Weights of a small mixture-of-experts language model, trained from scratch on English Wikipedia.
Experts: 16 experts in each of 9 layers, 672 SwiGLU neurons an expert.
Training: a variant of Adam for the experts, 697M tokens, 2659 steps.
Below are experts of layer 5 (counted from 0) of a mixture-of-experts language model. Rows are named router (the router's row for the expert), down (a neuron's output weights, with its number) and show model dimensions 80-159. Each number is 128 + 24 x the weight over its row's rms, rounded and kept within 0 to 255. Numbers have three digits each.
After each expert's rows: a language model's description of what the expert responds to. This comes from a sample of Wikipedia text that the model never trained on.

# expert 6
router:067073112137127123129095099094137117156141130148112115130114164107154163129092142165101148161143176106144129153109096103117111143120140153113093121116140184174075144101154121154158169122129113094077132122145124155105141144112090150111159161
down0:103156102154125194144121166133093126137153124166089128119121123113137166134114056154144136178086122149155095137119126122142118157108135155106121092113097114126098111093130108084114101106088118111116104142117138127117114130157118128136086123
down1:085129149150093127174152118132132116141079107094127143157085157090099129154101116109129110173096118133174118124156166119112152144128126141136134161161089117117144065153135140161108107178100105133109122154152149100119081096137141108155147130
down2:141134123148145113109080125143143145092130063137133121105095166093154153134166121114122191096152165140125147110111122129155158107129112128162086118110129105102158167146107120098141135141143112148101121096105151161133085155146123101125141127
down3:146083143094151097135156109158142125128192125117175101148095140134092113073102180135118147094123163134115134088137165099095139111113159087146129156118192138139131140097107099109134102139117102084165103132144094107152130144140134118105140112
down4:135115121159161101140095120131157150097145154111128128115124139128124155143158096129132134126130130132116151125127168142118142088160095110122124063163134144186130135156136123111165129124140100153083134086130149134118130146123073152094102142
down5:127109139108148086128119146101093126148116081097124151127083202138117129126126120153124150125141173129110094112118146106167091154114127146144143165130139139124153131155101132100157122126120108122165136090101080109102129163135145121094131097
down6:112123182135140145146155118087112118119139109137128132120139123181152151144080120160158120138130084115120132096194128120152118140131163189166114137127132105091168100138138132178115082094167162134126142140115132115145139076101159162144138094
down7:152054146122161125122171099105132129088132101112123132133092144091111088163064090130106131118120089106132150150127151124128122101144137126115144112114159140095128107167121117151103100176112125175141122138141130090128165124096110171124093121
down8:134102167117105143149133086097101140141148116103117133090124093126117112107116137096127152143105116135111113159100165123123135122144098134181134130117083119123149161161143133167098169133173131148123118096127128111098089159134156107117134148
down9:180152104121123127152134132125122091135111131135096158119118048126163103143157096097140146152093110080121129124091089144089131150076146101139165128102065146097132128133111116142125107123124140124086147153111150113155130130130094153090133086
down10:126166172148134162127139125129132101115138120113138095104178151094165126066144126158155121129163161119154101083140108183094118143123130134103111098116151119134110135100099110061091080099124088116145070119097134146147125184081107118119107141
down11:132141126143146138115113123156096091135122136117193128087124127177148160052115122142172117102132165157130159142110154111144103105126136097121114119109098131115107184103157138147116114148157091155121157110165089104096114105132169142121151105
It responds to: Prepositions like in, for, during, to after a noun or verb, plus == and === wiki section heading markers.

# expert 5
router:085145115153169144121098129116082147131177124109102103137142132125102151098083137159113077126107152119181114101144104093104050104130140108127111136095113163185133116187163124094117132123153141106153128123090128113087122162104114164137142111
down0:141133093100091135155138134152161148152129120126100117168090134113097157133139104097109148111151117150085100125152100163158133129108127066110126117134119096130130093099107091139128139143101094140102137101185111113139135086116068164130150114
down1:109147102067125106103108140154126122100100136114137141128132128181154148177117133133143106161145128113115149165095100104142129138153099111092138103143148125136159136099114093099138134177097125159062095112099158092112099105144137134141132158
down2:161122161124107107122152109153139142091159145145157149103121161103130175129123155128089097126153100139149158128084147135122149118141130169135150142111147145099093106151128150117093131117125134096134140143123101162157134117094172123136151132
down3:109109176170126145103127196159150159116119108116163114113109117151133101104085121145128118110108156128065115126099116125179114138152149091095159120123101155064104139127147138116126143134143111095116122125127137156147115178139120119100109148
down4:150147112130116141099156174112106142139163119130133123141163125112127164139143131138107141108119130142133088153147121081154118166123157155166092105062120113091165106137125115150122091125113149140201164148115149105115144155157130123144144129
down5:120157121078126114131117147089142126120135160089098128133115098108126127146120109132162098141135129148141149161169155185112166092096142123138183109111109091104147114112155193128170167110168070122127138163153155112059139115080153117112114079
down6:125165087091148109129108149147094140101134147137127102152115111176133129125087125125170128113160133142133113114149100166095114131112109085092113074109128127103145159157085134145128108062110140125125149173101132157162120150148090127147145109
down7:105142094106138110131168131180147119130115188145152114110137116150103086125119141119089183138084104116090119193118133124157093141149162097116135130178141110129137142128183092129142144112100134114134116163110147140126094139108142143114111113
down8:092055166128107112122126128129109124126136106147142148125127106193089117115178070125114139153123125140132115156114111127115093137126153147096122145097151117115169105127143143151115094139133109122123133118121121194108144135111119134126128125
down9:156167109127112132126171155146151148141133112112144100114117115135130134120099156129092132085149101157142099143159177113154087132133117144097109098129136202143159156091146116109125117149188124099093124108108153139162116098146084123143120097
down10:095149148096160101158140142118115100139126099084110109121182144121142135118126097150110127093143131134127142105139095145073150121088133091092120144113156103149115117100164125114107110115097124115067129177170153117131091122183104131137148061
down11:099145106125094137164156160088162152126171145105139141133123137101128124142050122115115104115115134151099095073144150093126097163102106103088123155136104136161111127138127138163146176126118108122116127100136115104109126108121136115167145117
It responds to: Mid-word pieces of personal names, including Vietnamese diacritic bytes, Mc and Fitz, plus pipe separators and "and" in tables and credit lists.

# expert 10
router:135109174124158122103083111138096128133131123142119112126111108117115107111099148134149108142103126135157146165159123167152103098156176121156124152154125131179151145161154085138147157107168128131087138111154155164126127126137115129126123123
down0:143165142172158129141096157102135119159098119130121145123111140099170095156107135101165133087153135147143089117131133117105110119133120109113079122140142132115111110123134137140106112070149138083129146124142172130119105078122138141154112158
down1:132148139076093133127153102124133110130106115099163118091135109091122098155142181120148087105118123154074145112114120121157173142159103160134091112134109116114114168119126142132166134132135096107112141115163142134113122147120140085151123160
down2:162143100140097127143099181121093105121148117100090112128104150149148119115166139160121136126114123119148135132111116172157162161145180112144130102100166091135129089121093128083158161109104121130096105121090112163108118122157171161143137116
down3:149143097122131143145143105137133074159119120141083131119153110198134163141137123161128109129132113143144148130116152147150131151124128165133130148147113153137142075086154105110089130094131146139108143179141116138130128140186118122137155130
down4:079138157142148114120154159106131079127136125126113140094151130110155150158145143132131126131136095091163117127166087110119141141124165156108127117129132165115130091156164156069116098095160166143150164096159129101138159135151160133102105142
down5:082106131110109159151112114080136105113091164117110127128136121109141121097165140119113147154147178090125127167120128125128132178133137127160125132122109132109120127129144109108128132108078101132135065153098145071139118128154119099137146160
down6:149124115145141199128113086141091149129133093155132100147110099170106113168130133147173117153112141115123112126146110115117090152145178134109094091095136131102106109131140149145143132113131077121116103117123142171094136120103097111160121121
down7:074130104155150117114142129078117104112094096115063131149098128140109111100142119130126094149141142150125120133153146103103093114150115111108144118114153128100163128121112101141156142130125130103132163087128136109122116140178103101109111140
down8:135112103118101098130166132145131095140147145124122166110134125100120102143079137104104161126116145100104138104113106120101124107164100132112188068090142128161128149106158134158114175108137118173151115189111138136160088138095128161132169148
down9:111151122144133161147091154128155130177147128137096103115110096145147064118113109138113153115112130108128114109145148132113092094086138138137109167118141157133092118127116152124095155117086087124114150156137163138136128137111116118080144111
down10:148109154128125110124126143127161137169122175082151153148149147068128148128118150100122135123136117133114160138162122137159097121109155131111081122119133122137104167093123133106112120118130128165166150083140103142144122167109099111120093122
down11:085129117142080139078091117144127084111128100158146115134165115149106178127132115136135084161164121156136175154139162157145112131147138170125133150210143087136097099147153128131134135155149190133132125152109083136080089179141124142133164166
It responds to: List dashes, pipes and units in infoboxes, coordinates, climate and census tables, such as Coordinates, Elevation, ′, km, −.

# expert 0
router:103108157124143109145081142105073150127100136094152118122134101154122171152118152150154084145144141085184158098126097151122129142098167134111142098133138138163135109143181130104131148091134146131114177109116156153105134137116133126095138080
down0:162111124160139128141101127185132111120154132148129168111140134134122130100052132111130097154136169108112095148081140153137158145136095146122139099125125132173106098132133133137140147145112117144161129090148132134136090096081102115145123125
down1:117128132133127107124120121159103135146097154142125119137128140136152120078154125099095167168145096087145118070111138114130126144115099097133130102128118159123125146090139135127173128146142154162100111152158125135087114150120151131136127126
down2:143087175131140111160093107148162153140142147147154124146111098110121115136101105107130146112125114108129151132166109140116123181131135101154126116130182106149127138159118142092153124157135136095125100141170114136108183133134130164114121126
down3:151164071133102165123151109111123103155109139097127146125150171211132109130121145107097106070149147139115162098120140129162166083133140149153139152115143107099120128125104124157145128118143140121117099137157125133113164097135181123133163114
down4:136120120141140138177129071110143147130093154103112133144147109159177103152162139130106118107153100145136104124109141100077155121168141141147123104099152124150144160130188127124120136135093107123096138109150123188123142138131136120152141141
down5:105147117149145140135100127134094122127114131099105112164138135142130086124098114145117095143133133148151103113167145109116128148092089145131144167134119163141160090146114084161126134145115145172144149140138122154116119118139121108155131139
down6:152131118139098157166117135152084129178144131117119144109124162084148127130139113128165113093110115159112145110113126146106119098098155113106166128095134120064158164156145135125115151111127154137161144136097106139090101151097135095144126125
down7:131105112201107115151152109130104142164078124124129093152134105166144138103171108117112116134128116135089129111149122141119149133141103127125175129110125108129112093105105148074124089153124130131160117103156150131104139152153112127126144077
down8:143102132108131118145122130139112116140097093151142174135114138171077121164133146160140137101072169122143145112149196170127128128100111106149128130083149080062136149151103121143119106187094125087118097125125122124136122128140132161139132098
down9:134107112120096130129097115134128113136117143132118129116107151140156165095176147146169115109128103156131115117095154158116140131103154111096128176153120144121098090109096134120150140131136103147098181078132142103111166145122159142129089124
down10:160130057146121147100170153158144088132099157082136072132159118153080101088103113112164103142162150118149149136158143136138117182139155145120125073090116166104133153121129112132120142151118112117122138103131085133145145137136141161079125176
down11:106130080107122121173134127154142121139127125133131132161136138120167115103159104091111139120116153136141137148131103141095128175116132159128140160120117106149071146131128111160112117155123127108136118125120102151153119141123115118109125112
It responds to: Cells in results and election tables (votes, ±%, scores, coordinates) and mid-word pieces of foreign names, such as Saqib, Kaspar, Jalsha.

# expert 8
router:125152125161131116139084097124151141123140154130145112169122133123112107138111111124091059118136143150196106125138116132101099115135153135162156141144141119210096141133127096123133146120149119134123145184088110100075152138077106115133126185
down0:106107135143110181103095150130151116151107119134131126143149099128105125119110112127095132118116129121127149131132092114104144135113132119156113095143140115176128135149130138130111111136145126087149143124212160118148129152128148138126149124
down1:141111165172158110148183124112152134139095104127141146110118116106148118154092122140122084124161135123110114104090124153087127138142095107142125099128136138111119127138107140134116148164120143157103087103147069129070084098114123115127105068
down2:145081158144147148122110159094141167157138177131111141118126126119141087131076149155086107129143179139122122125138118105090132118098119139101158131084122093163106116184126083148110149124193126098153147095117117165105110155080118128107102124
down3:133111107126115178154135134133126121169121130110121135135152140108096147150161113146119172123134126137137138087139139121188125129156060142091120153156160181096096115124111119103127135105135163134148142110136101136118123134132132123196161102
down4:176139081128120135145135132139168109144098114141154156118139097109102139126154048134150108121113115168153131182094162112127126114144163133129113138150164095104106165081066125130105143157103098130104128126163167090110132126099121124127183092
down5:116136105137126168136135113137162131116148158097107140111152156102162078125126127124112096173132142140171095123144121140120111103153162142108163132092105112093121111147131129133077123118168154117126137127107139110123121141115071146124144097
down6:125135111125118122096116126112156156136146156120075095096161146174107126171144132110134157153108185143139124141107124123129157077165157136127114114141134120106134166134097126086094134112128101088092165116146140144138137136083102113130103139
down7:161121111158130111103115162107134127115189169150134131092111129140104134139079084117167147128131137103118144163137155114147136127124106138148099141159116078154121136139132078110125137141126118098126131113102159165110170127103104139104141125
down8:114151102142111147145162123147102144105143099189159107134150100100099131142082123128090101116141154151144172165110100159101134147125107120116131134133155131146098118141162101076118157116156136115118128086134160120156164127157157148132125157
down9:151128139154142150131152138170143076146080107133148109127113117137161138103130137137084149118116146137129121092167138070089096132114171160094121098116148149152093118118136125126167166130102121158094171169169140115121121194130134124129116164
down10:144076162160157111163134186158098097099159185129116117152115146129118113146138157113116120109121068110143094135155133155167126173104131099131110147114117159107111095142168116121163072156125152102124095091104156175136141120146148103130135182
down11:141108118148120155166143125151156133110104152150121069129113132124123113101119116148152119152133166116173121136101130138114131121150135123150124150123092158176142109117138116113117151140107153167114160068128176167088125126168150120095124125
It responds to: Table pipes and separators in discographies and race results, music words like guitar, vocals, album, and odd name fragments like Håkansson.

# expert 1
router:118100128180147120134094118103168140122126147148133127120174114060144179100107115116145169147145165112154118147142102107110129081153153171131087132139123136134123141172177124100161128110137070140077141108141103130104165138140151130102195138
down0:114095090160109134154137165149133136125133167140115124115118110126129151145118145162131110155132131137120126068148140116080064121138102147120109109126161118103157173136136139130105083077122140133146111132117127121142075108127115123122121141
down1:154111160128162135116142130142138086111152105133162114151074148174156139117126106161142128128116090154171108101133101168104112125103107148138131122148133120109101106114157108144115094130148156070145185159144125136153128122139146147117124132
down2:142104153141123143152107104131145124092116103104124155101151149125122110131144176137113122099114124117179142136100133119165100123088130136114081163131105149099136111119127086124142120103102096105149125128124172138096122115123134108140138156
down3:082064164145156085113108074110128105090123133135107146131118120110144154144136126172135102161128159123156174110148173126081166111109161095114164100101124120148101158134120101134089110131145101109158116129117119119085164120129128130144140167
down4:143136081107143130130114107122126118147114159163121167095107104162109110113111132100142104129152128137150135132149122168130141176121128128138144094140071146136120181098119157162139126161160100150145149116149150119101161095127138115093177146
down5:202132135177160138111162093138130139161106123101118174125111125197117119118135111115123136160136127169101117140099134145166130151086107112163130176094131140093167141135171139137133137108142128096112117101129113164151135081140105139164120097
down6:115083174134128077134159090171086149117223132116093060101140149144157097142130107139131159098083156116142114111113128147164119092134149099149170132151143160138121137156147130115123206124124098129131081152102158146139127105168114108104121181
down7:145123109108150128110111097131126126148138141120138122073105113139090132116133148141089099130165140166174145137141131112144087124118113120152147136106181097141146100121121151119155081144123131092103147133124101110131150161139097139123132135
down8:082153131179121109128146149159140105094114102081141173149072151135106116132090124139140121135124140132132127199097115148124105134129095149122131130135094160146108116108136112141152144183102150127120144160136113190107148137123174105100170127
down9:125150137131134105170119134131154155158141101174102127113094184171143136097102174140147146148116107123129134143140116111172155161138153119109104121142104129139150129167065116131097117141121136177143085127126143149127113114115145113109146145
down10:144101139117104138141135126135111074121128094150116088122164137092126131123124109122128042128135147116118132133118142136103137134162121177107122164111156172133113118154150124148169133130161107125104094129106153146128119144112143111129125107
down11:167129150110129149180115104126138112168109093113126133102165109108112096130112128151140137129120075131112109137154137158134125073082115124144078131093132140135152132124139100143156159064126119126129148117152127116112131124114115098129162111
It responds to: Prepositions, conjunctions and linking adjectives in running prose, especially passive "by" after a verb, plus such as, known, against, necessary.

# expert 15
router:101102139096120114104093117124092132103132133116193139131099113111105171118126166133144064143124160085145136121126143142126107108151154126101139092119128105163129108146181130121083132127126117116148102151139114146116142104165093172145131163
down0:090120139109122146087156122098149147132094144106065106176110157135142091120107120136169130138156117118140099127109118115129156150108149140141095126125097123060088148120118143113094129142109109131149153128108127142157114144103127102137124139
down1:111125122162137115110116106119095163123118116133101105114118066160125112143150147097138127104142140130132137137130148135117141137150053160125131122136117095122145134124146128108134135183122123122119159093136155129149115103153068114184151150
down2:067129175157118109082107111143103163129152126102119132091114144122149160110113157126170127129153155139140097112119133131101154168131103145128069192125130131120142149132160126114095153113140158128137096142158071134136141148111081136131123122
down3:135133095108126142162163115131117131098156155108131131086118125115123104090116094146136129121115080139176103172109120118113137167144124148104120108138106118150149142100131102147117162116135118132141113119149081096104141113196143149139133140
down4:177153083096163138177117124183134143133180148107095135113120157140108099109132158127123076158123106137173130134115122128162160198151106129148151166119138106122114109125072144161094133140113129129132129145125129090169134153108128138148153115
down5:158167140142151117142142110148109116118114137163134112094144155125134121114075143093122112145137160160092122149139177181111121129119135110121154117151083102144122147114153119150131152103123075104135117125134109095088081113070138139142152144
down6:107120115138101138158104108155128114077138139147093137109117132143131116096135110138139142164089136173083102167175101103124123153106173088105178122128139138139131169139127135121167128141128120104116148110112167131123130147145100106107125110
down7:139134095079138101101126080120102137116090073154073112134127106132134135156129143100149138172142133162143119170119134141139122128158094153162133150120155124132093169140142127120087138146096162106123158133120104137153143117105148152162124110
down8:145117125115107144114081158162118109126116124143137129105157143114150120124129163088131109129136126090156158102120108132091128121138126147141136152137092090158094142118142124099136106148125131122151139167141154145124131154146092077133146151
down9:146127171122166162144090133159106152112104092170105126114155141134104122127103113092150130124159113104166125146119108106146140084109105111141132128168132063147107138096143159066156129107139141134115152145171136108116176144152126151111102122
down10:151082112133147095141145202119136150132147098121109085111092107126128117106111121098147159145118100126110120107100098101146152158146168139122149138155116137133140124127103143158117159118119127072154151126102136130099154114150129142118184155
down11:130122103096091128098120139135139133137121096097110171144136126111129144155093116127115137147161115135151164131105138105157134061091119152157116170146124106174145140149148136097132097136144158100099137139152167135165111151140134145117153100
It responds to: Country, state and region names and their pieces, such as India, Israel, Texas, Constantinop-le, Kyrgy-z-stan, plus Devanagari bytes.

# expert 7
router:118110146124150103090112100118141144154158136150153142154131103093144117160119129093120130121174126118129132155146106144096096098129159125159108130108093137158074146121164145076113113107140115132127088143187132157116136165133083138123146164
down0:154127133124125125145123153135146142115109074143139103110170115114099151124141142127123076112151115166136145140177161130098114147125148187169092134143151114151107128110122172106108111071135107134119119148126134130152098121149109107106112142
down1:121086130117138162149100139131168126113078127136102108118154173125115154146126130172125142156107155173124126126128139149164176126117151156123124119152138139147156150131075163089127120107103148110108090122113088168126095126103097129139156109
down2:141141132165132148082084112110120118133089138065124151123134128151114113112118147101121125111154118125111123163122140123155113116124114145118137129135113116131097156139099165122117137096113163120110128083116122144113126107125126141137093136
down3:159117185166121102128147115166111113181172099116151080121110091108171127131125130097127122120119124124132090140108087109120139114108132131158118133153140131148081143147138140118130126112135097121142142116088096104122140091107121107096191178
down4:118098141146146104098111092116159111154099123150123130150146134139126128098090124106155117106160158099133130121152099152125151102103147121127187179152144097152113105109129122145130163116175092117129110100160159098101125126108132129159117113
down5:100159144113120127153140120122095112107150117108091146109126136137138162139128133141109102129143109130119166085143130129099093090110144144138119117116076135128157137139138155105121162103167166119151123135109142122192146131087085157131158122
down6:145092122147137109106133148165131091139122102101162126124153103178149114159164113133147096140146127162149135150104120092066109115146088099117149094114145078098168128094110120150117160124106125132140088152135101105189151139126137117095085108
down7:148096107112127114121108127144165153108120119133131161130192128130144103132127132091157138161125152126136097159145132136158130127094138124068138127133129108117095114111133110119114117112136115146135114136131101121101137147072131079090168145
down8:148111126151121132140094123099162116174135147115108141169157115099085105100071118126117099132145074132138125105149126091117170136112145149134121128130087109119080152127142106152139101195098152148119112137166135119138116151137124137143134126
down9:127142155107113137134145137120134115135153155144116135131144097168158111093129120070100122130128142128177169106124096121117118116154155119137137130113171165179152125139127068094149130098150120091143169156134123127107161137146123132120112105
down10:139108165122125139129114120160138106158117056125103146132171148107138105104129149125136149146122131122113107128095125119126150153130121094142134129115161131125131130145132058138136124119131109141096126122099104108116099124098144106086141090
down11:143113126143094137139174136204136057120098092110099136138112080134117117089109112159154123161141144109099107150099160107143138125132112139122133126148152143124121130144152116113143148157137116132147109112114127102116114102126156122088100088
It responds to: Taxonomic terms and Latin or Romance word endings, such as Species, genus, idae, ensis, ández, and "Gen. et sp. nov" in species tables.

# expert 4
router:127139136114126121086073120150083128110096165109150144136165110134122115120145135115120087161129146122137150083134130148114080110137169083143132109149136111151095172132142108130174109113135091122143136169177131124113141149133127150170134172
down0:137130127154133171177082169117147150105099104144131091095154144127117096143153124143099121164126154112112122098099109104137090170075162157152131129115147141085087101101177153133113116117133156141140123140113124132122104114137114145125126135
down1:123110109171133131115093103119122158135130088120168130093113083114108110120129143132101126139127124104154086106113104160137136089147127132133111058131154107139146154119079066115134124098122164079128153106132133113142108150084132162144135101
down2:125144099113104156137137157140125127162126122136146103153124108144106133191124117096159123089121143162124118129112159149122112098160139111110104142171107112132104087128136149129134114119129129123117127162138148095137113123131103088138121116
down3:166187153154160136118103139117148135095127128186148121145070123155080140106123110166095151155121145095120117122146167133106130104139122127148127057162124122110119147089115158128134137110142101151126130088115132139101102142128163088109122089
down4:100103152112144108081178144122122142105117148172107129118167151137146113130119142110090127150109151149124131138135147134115128105166142158089157133103139127175135147156130155129095131125134114119126182135143136152132136166109115129110110133
down5:095112113154112083145128112111098115171135119194128143110140141129116117116131111128125156133100097161127153126122091133103141154140040081150127165143100155111087094085127135115133137134156097152125129143109145130150086161154114156146149101
down6:138149165116126127121107170127173192074143069125091143113099115083092135121071122163147151148123095123142090123138140091124136121106110136087140122120090163091119103156110112122104097151171121085095177126115156087126146101127154108115156127
down7:101122099137117165149106138106133127125135114125080161136173140105163140128084105160154174130056142089100155125159106100168150142153119142134099103110125123128127100174145133134112127149131104081171115093100165125129157095128123151160142076
down8:111074137102128134079179109151131095104105093124106133164161126133120165154117109172084124109100130116080142120100136148077127102108129132177119145157116102126137121119084122150135106132135118128119154135179128111136077107097150115143102154
down9:122113135102126115143164114142137165178116116097114078144143114138108161129133096100122133181115110105135127087141168138166136140146113131150099153108133112113143122138157110100137087119140090133074151135097149110124134158081147145123127129
down10:148108114130140116127151124097161113123144118119134099104154099119137144135106144053119171149124129122180114160113155112111123103093103142081162136155149107188123099135143124118107149100148151067116114158166113126155155089142137098098104134
down11:135094134126146110106133114065107200160158148148162171124109139104153130144131139141134123104177122166122144113101116131097105123118080095150156114081128183109144150116092109201115161156159126113104143082113122121087145103145128126143149128
It responds to: Last pieces of words and names before punctuation, such as Merit, Warhol, Wilmington, Batteries, medalist, and decimals in vote tables.

# expert 9
router:083165100147135126142109121105127161151121175115134145146127112111099168068122097101105133128134162122112118119177094137093091119126122111102128145151103132164074140162176157131125117131170115104154102138110147155116123151107116140171150140
down0:134138140106112151134100148163155107066158105132174117094144123098126108136123148168122129141111167114097163122126145110145156083113133144099132125150156165148120147180111114117108102085114123133128134111123153123101109114134134085139163104
down1:107120157122153145118107132108108125143134168086127131170136130126099133141154103127109162106175118148122138154095117125148143122101104145149158123132158115135151148130130136144154114100117092145129126118151122159139101115140094123170135102
down2:091155163121113137137140121164093131170106144124154102112135092114131162124080155142141079126125166119127116098153111124149126164096144090136103139161142139119108116195137175128102120116173165108156123121121094118109151129125108113120119122
down3:132088124119172148105132104130141137116112126159153165109167112137123114164162152172147152161141103134143096122156146105122158122137129169190117123090119137117146152109119146134123155067141120121123097142154119123144144138091106120150124103
down4:162144132136138135141140128096125090109157174093137134154110153143142148153125151159119090149106145095131058109127132115107094099134118121135150143115134111120066139143106159128159109134118088117143128199121185107143089115118131122137152114
down5:149163154145154138112166093162095124149140134121134123127155108092081179118154118116114108120133090101128086135106117163094094119154109155114136121136106172138142124088126149119175154156097124109154139095109168152160135101102129128129109123
down6:096104145120178113130133119167113128053128100136154152155096112133129121150173102092171122160132117087142160137108125156130137151153167152105159109131147085106132106162141127144125128125183180101093169140153120149105149132123112125099091109
down7:162104173127136154136167139170112138173146135105113129118138069153157106142123128127155114099165144137141132125156146122076127104146114120139169158120153129107092117108111121154181094131131141138137140154117150130120146138096134120181176140
down8:125090143143186086095097088133137112108122170199121143122114125182193164134137171146090098124120126125135094111100100115147131103172142119122118143104118128165136096093104123117128150129147125145110129125138127116110096147137130131143157115
down9:132128119096138102119166145090123136148140151106155125092091124100087127158143119174083102120118095107138117105081116116105091140104103106109105113115111167125113131157097117121093118143141108123143132122121103158074116179142109149143159169
down10:121123116140156143101155158102120116083096137152130118130131128125173123126119118147139098139156150104108139165123095147118097105123119128114080127144119110122126179144152097135129086112107137157121110119119176153147167104117108107146085109
down11:145151093110142132117110068131107183126132139193107149109145159097131132104127156116179139110125123116087119145137205158126139127125182120129136157106163146158108112155114122143096084105138135107126122164170146164120144127147152156151141139
It responds to: Words inside quoted song, album and episode titles, such as You, My, Love, It's, plus opening quotes and row-start pipes in track lists.

# expert 11
router:110113118112148125083088098149129134120125114108145143115175110091160115151125161139177070109110176093132116113153141167092127091167126139126156121139133143178119143137125131128116139089151106113148150157178137145139151154133139141140095163
down0:138120120152136163084137116163114187104118136096126131130102128147114140113170096160155130123129142142117089128134068125113132153147168057118130144104135087100132135127127134163137129112142121137120129135152154153139136113091105143082136156
down1:132113144138131144153100108140183089130120164096101139143119137159097139177097119151116125134110117153145114123138142150128147123194111097175139160130120122172119169121118146134122099105132092090167138150124135150140165133075143136113120127
down2:098110133149131160109113161168117145109121088083106094109123160140135181116120176140165129135151119159094140129103109127138115123138175131122107078122165145106110160110126108170148097141116167134090173150142170164165143122143113126141106135
down3:155094144158125160172125095146154156152159099139146054112076157081037144127136111103157171154142149146104128117105133146128076103115110122127128142129110120120099136145130133092114115124114143152159134122133113135095122134160095157126172095
down4:153142139144122106089169117123129133108129117133115120139151101160132132120131133120120137143119130118118105141079107108105127117110113106086078087160139131135107156111134103099148151092115153128094137141086146137130154139174104135131151141
down5:141122169126113149086150138123119155119150146132157159089129156087143154118125126092154136102125162141153159159107122167160128186099128168063130138101136140140138133143133107130162134133139152129148122113128131191100178128110112160139122092
down6:122105105125137144135160068145115106128173131139104108121121117112097080086080091105127126123139094138118102128156105173129161096100127168147116110108104076141090149126127133172157159119137150175131117135130111157130127096095121095149128134
down7:140096145129128162153133162151139113098126151140141133123178118143104156124120146133139145148105149114098121133121108149089121100132140114161132135120143138157164141148160127116145128155099131128137163143101134139138119138147107121150153096
down8:148173091147105093113107140069108129153160139160097132140116166110144130149115111133148124061135128139093142129117112153135154152149129134127127092137144114104136140123105131148053135150122118176119121130126092148130111118117131164117147077
down9:074152140160181125106108156107096146136115120118148130153128157085106147111153139110147122068157136142146160111098100102107136147094116166116143093175083138133143162142201137156139145115147153136107133100124157118118080116160137129099173100
down10:129110157113134127075121072133104140105176091117175146145116093120107120178108116122071157146131167112163158134126103146169124124109092117123092131140182131100132115117116119123126151151155118111119098119147181155139139121124103141164161115
down11:122174125155135096138117117090127132124110115099135086146116150107127133137170114091114133142109095162113119155161064108135135127123104099135134128142174102090090170166146119138132146153088161132095156163092133122149124118099143128147122131
It responds to: Football and athletics vocabulary and stats, such as UEFA, Cup, League, medal, kg, plus scores and pipes in league and results tables.

# expert 13
router:087120145144110094127134111114088113138125120111143137102096087106155177115123150142152092137145154136122129110105123133114102109122174141148125127137137119131116135130149127124106096088143126118139125177143101110086147173117154158158128103
down0:132148111115105127139136121119123153145129124146124105124138122113148163131124100155146097095178119138111154109122137083145067135102061115136086129101118131120153138120175095102097125161141104125116157107113125109137080124143166089132102135
down1:146145133159118117179118133170139147145114163133107116108105138112128144113160099131158136121147152112118140076116091141114122125127158134139086127085144159146114100137077143150159098167142131126168094117127142096154079117159164154103178178
down2:138106166165104142164120106133172092113126136147165123082138111081136164116135121153118098114118144102078173162082099103123152142129136133151149141111109103155081172088120156138127159118114096138134153118108162144068125124112162116147097146
down3:074121129141127130176155153122133142100104116097124112085145168146135148098144123122172124155138091157136116102111115157116173135093133118102120126112118103128073125143085106112089119140147146134102112125106108106132160132130075117111144136
down4:101165156117145058099100141136117112113123133144119133130127101115155110132131134147080177106121139111135155069133089136137132120149109149146114090112143143132102071118111136192109069157126153076139095158143182171099148105092164174113099175
down5:181138152126164122146146074107151103103115134143084117147139139144108107119097186100146117136169090105148123121137120117134133143115104117129145133132153124151166104132178116095154119141117104172123098104145111144121154151124174129034096081
down6:154130141149119122098127116148122121119144098125112138157149133155135143113163160125147121097141087136132149094124143110091128134107084135120159120122146142147113115137114118105104107115084125125145116095127087143130120125150147142038092144
down7:186115131102112144079133152147120107104143154127142121120075089113106102174144158101141106116130090133074157099109082148126114113116136152085156091130101138135122105137121152119145134137119161098124085127131120118177123106121144156089110128
down8:162144140115073148117104163100133135119159119110142181153138108141131143126141104151094127099150171136114159149104122165157118112181103129142138163127081141136123085124142131123172104139089092114145121109148131151112114138124162152163133106
down9:158134131091141122181119132130146094121145132110118073143171099137158111092100130132098140139126182152117134131096121154101103121133102086148135123115115132152117122150099130145107112157110106143148163146130123171139156140129115092175150117
down10:111124156137130125171187127098149111159144116111125104104089108142141149080142152116103163129157108137103107126133115115168121128157168085152110133129128114107102164138108175133135142154182126115129177097134133126150133172140148138144120122
down11:108133108122110128143131147161165127085076161101130152130158113113079133106118111130130102135098115178107139121139122161117109092094158110166141126113134146131104092135114107123116113140110115169084119136122109173102129078143087143140132135
It responds to: Opening pieces of longer words split into parts, such as re, con, pro, trans, super, often right after the or a.